config.yaml
num_hidden_layers: 11
hidden_size: 224
n_experts: 256
experts_per_token: 4
d_expert: 128
d_shared_expert: 256
hidden_act: "squared_relu"
moe_layers: [1, 2, 3, 4, 5, 6, 7, 8, 9, 10]
router_score: "sigmoid"
normalize_top_k: true
routed_scale: 2.5
balance_loss: 0.00259
balance_bias: false
shared_expert_gate: true
init_std_router: 0.00671
lr_router: 0.00048
vocab_size: 31460
norm: "rmsnorm"
norm_eps: 1e-06
tie_word_embeddings: true
optimizer: "soap_variant"
learning_rate: 0.00756
beta1: 0.95
beta2: 0.99
batch_tokens: 131072
max_seq_len: 256
train_tokens: 858100000
max_steps: 6547
dataset: "wikipedia_en"
Below are experts of layer 7 (counted from 0) of a mixture-of-experts language model. Rows are named router (the router's row for the expert), up (a neuron's input weights, with its number), down (a neuron's output weights, with its number) and show model dimensions 168-223. Each number is 128 + 24 x the weight over its row's rms, rounded and kept within 0 to 255. Numbers have three digits each.
Before each expert's rows: "comes before" lists some tokens at least twice as common just after its tokens as in all text; "comes after" lists some tokens at least twice as common just before its tokens as in all text. This comes from a sample of Wikipedia text that the model never trained on. Tokens count by the router's weight.

# expert 159
comes before: " the", " a", " new", " an", " their", " public"
comes after: " in", " to", " into", " of", " a", " from"
router:104088123108119136131196104131143100130108131188139160133123103105168127146128137121129167089146127150167132103153142089122118149131171132105145119113103111154149168146
up0:121136183108174089163159162143153147072131127117127115142138113163156122142128099149174115168173099121145154097139114120139136083127139161135106098176147099147124102134
down0:136153137161125119078161144106100121107129184138121129098071122124049153087164149124082121121124142107132123118149143095159146152127122133138164127154137086152123111146
up1:098108128123158139121130106140108117106134114132088165126098105104127112133133141149139163074129107109100145129162131086142130128141144120133089138148141150124143133124
down1:154107135116108124122106143139094137121089110104112091129099185111146092150141156148118091103105138107076143163170125091116092125129110072143116120128140153165153149148
up2:126117154130158180165169114143151102143093097156141148154124095153106176112125122146126142177134118101109104162131121104167120108166159108141103100123100117152135166158
down2:112133158140145131115121127187140159144128100121128150119115097136149145114116119121130106128142115184122115182108098090116105165154171116140152108095133121104147171149
up3:118088132122137134135124141114111102107123141131112108138107108144104095173099122111152129132095151124112150082162081123123127101130144125105118133131095183149149093153
down3:125079119146129157113149077158136144122143140088080106144083130118134152157091103120118111114131127113118097159148125111167157143083116109102156107122112114082143087141
up4:145122110117139088160108103118140105169102129163139096116119140141119173167140156107110102117136153131128144098104130091161094126153120120115153192071159111138147180124
down4:100122160087101117114155131096130099106132117122107121130133127096107085095140113102082145138167136090136148126133089174103161139109119168175085121124125090117117142142
up5:160132141096168142117140080132155108127125130150117108128120140148181132136143128116206150117176102144114102129153147148109135131120120105130063141113145153139148137124
down5:175106113121130151125143156117109100102129133120091137148106155130134167142163143168140119129110153070083070127137138135134140089123099106097091119102110081102128110130
up6:115171130123119131143181108114099100156145123120119083123094125160117145081106130104123160095115100168091161096129129107102146123135145128118100106144110143143114122136
down6:127177153139115167150142129146098166133098120107123166148095077145159134109177135144144110114139144150149108086147126139119132117134123123097166149151146173145152160134
up7:130160096143106117098105154088138118104130121108149128110130137119133109162152130114065109117076123142149096125138137123106132153155107151118117101090100164141108184110
down7:114144117117155153149098097131128113130127168070151157092130100195143138085147107084126137140138112148125126127108144102084119135147101155163135114135165121124109175122
up8:079133165190097148145145126169126150082105135154128122111123168121100102150147167104160130130119132136149145162087143144101139120082148094124143101126142142165156139128
down8:087136114134104143135110168164090108132156159119138091161144112129140149130114132152101119146112066112136162158107119138095135131141126158070139093171123120121102120085
up9:110103105129114148125136153148113101164174140102153179116143115127130134155117132152093156121102126098122164118116100134130121114128114113145132101092088166223146125160
down9:117135138079139169145135095139166089100143106089130155077091146182118151109166119108092149113143103137138107143140090127118124106159109143121129118124148172136150138103
up10:139101115083112130088144152125118122152116124111154133163096119126129163145072162142153108124128149096160128151156118151089138088124080055186107130159147157144122130117
down10:132124148167117105126101155122121210137154107101113123127117154073105092133111125094124135178123148112111125182080120115129151147125123108134133179127108121076130128194
up11:116149161118099138126129120127165091088101152088147101134123115135109129146141148092147133137137147118131115113146140105120088108154099142155103150143137111179123097126
down11:163130140122118120120149129134129120149122134146095107114125123119152125128111148111136108100115096154151146126134163077116111061138126113149144115080123107131183165142
up12:141117120057147114128173148133128140118151088112124124159134104078133116136124167081131141120115153106147126086176115119148122130097147160115115128125084147136138107144
down12:109125069129104098120115138110151128097088098107138148171135107153118139139112112075109134145119125154138099125123101134118121072112116111123187086131109127129116166086
up13:124154131065156069079103149122130149179132127160087137139124082142108098123111089097124129150178137121082170151113115109120131108117143103091105120138112142103104172153
down13:143112154140157103184154120120106204126132142156092087092138148126133138121142118142097131151106154118113125117144119123118141140107155133116158122095113137198137153115
up14:120075113146119130112123119116132100098123143123161117140173095068107124138110139139098107053104185126116116112109136161144136158123140138148148137136134141103118161093
down14:065169111097116146122112121136078131121177167151115118104139145142132107113167097129142135112123150132146154127099114130138152138106099108142142130108117136098131138149
up15:106121149126141142095105110098135163115082129150126134100126141105115112134117141128116104144105154089170122121115124162109135138130145093103117097143106144117143150134
down15:131130182153138136121117116071131121120138100161115127190126140124145157106155108147138132127125101149126085104141136128157141157133089152147092116121123095122107133137
up16:135169161133146150135124196123155121119151182150126159149125137162086129127137159105088090141136115113147176132103121120044116170051130126161106136127137126140100137096
down16:189125178123102126109184131133096108145163103106104117128114123087125132156139115168151164114168170116130172138132172147124130152121131127132113197143097151188114096118
up17:107119115156153127137122163126100111149136149102119118141133154116142158127151147129124097108142144138124140119124158129106146104154128127164163112107141076137136094117
down17:086084103137139122108114146140160088133102157153113126116157128145105143164131095137117122110167115137121108138136154129184102141165101128159113154134087141139113124143
up18:106111126106115141079118129124140122078128141142094068119111122112156101114178180128133145126127160131123148159148107166114098110140103124115139111112156134098096114112
down18:134116130121142121080175165104108130117111123124111131134144132131134086132164108131122099155146134134131113165098148095125194116077094099150106108125099120136143119152
up19:087109139132118133125141150159150131132130170137143125154143142099149106137133144178144126102143134117123138085152132128164138106127179101111137110145112106159100121170
down19:141136079147133119131115109132153134131122119119120151099134141139147129076115141111117130132149115166136135136113166147075155164182141132156121123126121100131148135216
up20:106165124157100141119112113144109074127163123160142168165118124113125162121180110120102144154100170128135144073135113103097187126128133121117143134104138127156139136156
down20:099122104111111134130144111151133157140086122125124104155109103131181143169137122151159219142139134128140091129145099105165114141126146127134125174113120136081141089137
up21:145123123160084090112149123123085156110117168151101135186148121148162112156123115137121116154112120059133110088122099153112103131133156118127113134119133098147143110141
down21:103137092111120104118116145118110142144179110160114081133118177077139081138130136190184126128119094123104087171109148162134121151145101134100099155167140107129115125143
up22:071168102088109141109192162122124099125133096097092145116133133149141089124145128124153161096141088146115100153129106157064139099125145083147158113131143127166153123161
down22:081145125156133112124148110166104098131144076110144100055114129145145124113157159174121121186113137175109150129101161175115129126121122130097131121147184142129159151138
up23:127178167144125135107148081124179100104093148157122129161174134127137118170148170152095159103097107105141085102116109149163139151123134130125107098140085121098110103128
down23:152153146139128099139077119106168145124147128145149137135126137146187132115102098122112126167142132141107117155150109097063093134121160120174152106094168135168131142149
up24:136163166122143124141136119147090137144113098169142117184114142114103133156129151129126123131144131135102125108123115086116102120119157147185115158156116108120141128143
down24:110111142136154134109156140103103160091170136123137137152091135125114100133119121106121099120138154124135117144122136121120118165160150159130110126123122091157146128138
up25:142145080097110098135118144121124150111111084118128155106112125144123103110090146146097153136090106129100088116138131139123126136140146112116146130171123136152125112148
down25:125144108144126128121117108167114142100108173114135095129104092167154087120139140064124135141102099124121156130123140134106107110123115120138167121161096140164132156115
up26:160163113131123116122174131139169091178072108174100105144118141152097131136103107141097104109142158114148117134164112135144171121131142103188134091101130130150111126172
down26:110144175113085106143138109149179127134111170104135129157111156090135126143111146108135121118137129166160110121130134144126165168135135142125100117139117143119120178092
up27:143130189147124149127162148107153115122143160117127124151116103154130138154151140121116125145151120127155144118123152092090133120135152140137129135141090097191139168137
down27:062141150147139156091123138112131115169144114100130136109116130115137123131125170128139098098166138156132157117160172131117081136139090180101190165115151140106146180086
up28:107111089113121110114147143133101106120104155094134162170112134144104122154108160145149126134153123173084138098133123106153127126157084113130096143125143120128158146155
down28:118135139111137155125161115115149106128092109155119154093153112097134142105166111189152151126171146099155145151139130156140126106132179118076103127142098133100103134125
up29:098119140147116113139140092096099146117097168113130105145146169116132155132137128138157136136144167118128122125129118114152126123080097158126122119157173100154131164150
down29:147134119153139137199110101132098121102129138153073168143183079134135145141132149149114131114128155129110140158114095169120166114202104146154164114122151154152154111149
up30:088112139124164157129137137116146133145091104164100157103114089163160117140169171130115138086098145157104171133114095176136116112149110145104105121155101149141151111175
down30:147122123144123121131147124113105130166195159115114100140109101122127130145094135127146136166122135167123115130094138126129133116117104157134104110133158140074117081123
up31:112111117094135139099141162144107116111114132155135137105138142134162105108106123079117165126125134126139153132147128159106100092139101116120113148119109175100186099108
down31:093108147082126134095117118177085110108135139122136163124141143146119112126114142118135133160110108138102165107082156145125141092114110162106167165146155144134134166133
up32:086163072130115110128113144110079145084124091146153133134109161097139096149181114144118142130136090120128093158157148130196124111123160144156152143153137110139096151125
down32:105162135111117110156135101129143106142074074116095169123124138110098149087126172145098135161124100146145136140138126122119124137152138131146131165161132157145130145133
up33:117149095096149146119109093166122147075097130099115118125096162147109126156132127144120136150114178132146133157100172158088114139147124140140134117149146148130141073065
down33:125098153129159080098100148137146149105140149134117139095159114138134152114136125142135175082158134137154110113142165139104108144149126150118131122158076119125125098085
up34:098118094091084151118150137107100141140140115136098143099146164124121136100131133099097144119080109164119149096083154134056078156110126070167164129101152102178089143106
down34:116100115129121107093156095133108100101128120147155135097179154104110159151139119147174132177131088097150151144146133143139145121155105148141145148153123174132097115100
up35:149140121108153091078137104131139113143142137163127145068128134159172197164096134164147088125108110123172126086095122142141176094159154133109092138100111127108111102112
down35:109134196140082121083140117124149146139133114092141135125178128148106095091139166108158144112142102112147090121142069131095108115120084120104136104117123134161119109107
up36:126141107111138085113146124105128125093103121149092124167116122111117133099143145103124166100095144103096119131131153164132125164079094109127151099135159127132091124118
down36:082150108132120142131106149109120131146131107089082089155091112121132140094099124129116136160153084138097145170165103112098140058119102129148127112157157133115147101140
up37:105109130128174127127147089116102143108062142156125150129102141137162111127108125072092138146099120134117143119161114127124147107107181133127157121085142119123137119145
down37:123172163132163124155102167092088090116114154124133096123123146150124123116119135131146153143093132107153133109163144095136144135145123151167094103096141184123132144136
up38:103163144126083135122169117112106133172085084168142155139135138088144127134087120133127154137139152139111096122138149160152107139113197138133119153169105126128157155152
down38:135102142100072095139137055108132142129087092153138132122132102101140159136106133108133125099153116132106121132162126110134119094172133151125085129148139126114107184101
up39:094152101103098114122147124116115147139094095168118149146143110165152143184155149128136116104135140131154168141169131136141098131061144110124096102136189134120161158110
down39:187137095161114153171110127128145160123115132152113134119133147131132164105118121066123110085109116093108113119104135090137173140152122143141122106158151107172098107112
up40:146184158135165106136129128129143120095099129107091130124126136168160119124138123171141152127140106157112119109157095106117142110162130144125141136144159132109152135190
down40:089141089108117108095150179110124092124107115147165103103117096110133126125135141100126134132123114083151130097111072136105173144150122106104134170152116119143184109122
up41:079103117095134127108132124134153128096141130128111160105105147119132162183155125114146151101089104167091080116127115090141112121095159157156117090124151158130101126195
down41:142142154147137099106131093116134110125121131117148101080173136101130141154137138077139125083096115133129102122143157153101119124094115109185108140132119168108118151121
up42:155181100161145153165130121123123142131105119138118129135119155104104132130068121111106112157142112123152134098130102116109092132120101170114102146102100133147136159139
down42:102098143155136088137127117091120107192106166152155139143116124174122105140156125137154177154119127110068110153098110175109112131136117131132106081088116128143169149119
up43:137097096124112101154160102141091156172112150150096117142110119151095094110123114153146137159139142158145153145125134094099132187082124114116119148137104134187123144108
down43:145140190087148130089162146134141124138107158132121088152096170138143108122123166119148127083118155132092118131147123131164137158124152116081145114093098119096127164152
up44:115128152130164127128143160099120161134108124078102115152132091099174104149121118138141120090121153123171112133110103138140146161111171144150109139145105119135106123138
down44:137143120106126118157146113075144149130125159077166122144118172155146114135147086161169140124150099147122106111150097147156116104100121137145107093147115119149132096123
up45:150135141136112172118138100112125168111105144152143196105132138096145166183113106091107111112126113105077113142111135119166141082117158107131114127128097153160133147129
down45:102114100081183104130116176138136061114082096110157136119106117145100177149091120123157122101120082074110156164112136137126118155140112129127073081114145151133135115140
up46:139135122141170131096115101106131137093114132149114100113115167158095135101150140142140095134076130155137118160138123102139103114118125122113125117139168172133128134132
down46:169123153135103139109109136117134143125183095149120131131069143130135129118101169117157163140137131111154151139165128111110170121119157111096138161112133132105106135141
up47:119149144106143144130120124103144116117124115131113127154152140164096141136079127124091084096095108110097143121152141111135099104100149100105129143158119080124124124154
down47:147176079140099173141142165136117145108160111094114168124155108130118130099115124099132141120069124172145148120116107165096127102078139150133109124121140155107095148164
up48:099137160163155154121139122140115170142102101099132135103179122156126117106164095136159145124141137144150185130143121129112138106074140086096111130116158148125161126162
down48:158114142091129125114124159125128132139129117124107152141146159154133142121163148157131090109146119158118119145144134110161102065119083107135157093119145089129116160113
up49:120151158127131145118158147088140121080106145118085112119147131130128121134133148137113092117196154121124149131123142104124082112112112113101131116137117107128142177146
down49:132121115108133097129129124128167117134141137122127166108187130166146150138122133097160138126106177132155100097077147084113166124152097174157134147078142081168123121157
up50:095146139114111135175170145134139135136096146151090150124115100139127147119135122079140158120139173108136145084131154124124110159099116098092117138086136119128137120183
down50:134163125099128110125141181135120107157103123124160112094135151114107164145109149143143075114131137152098092113108109114096072138118083123115139134127143147115109107156
up51:102157150101097155153153172133147107129132109108146125114130099111111137095111162137112161136083173140109107101170135127150161110145124178134096083187085097167137147130
down51:107101122133115099110129133109108105134077130149116139115077136120128134128137130134069138164080097121091145111104097128098118129131131103086152106141084127139163121185
up52:130155136170097156123155154107135076101098125111110100155073090114152122105101102160083104108117147127099096076185126109098113095162123164111123153127142145152118157159
down52:130119139096123078124131145101136148146143143139136142177117112152115083143139162115118138133148131084144088163160141101101125160128105170106145113145153102093147121160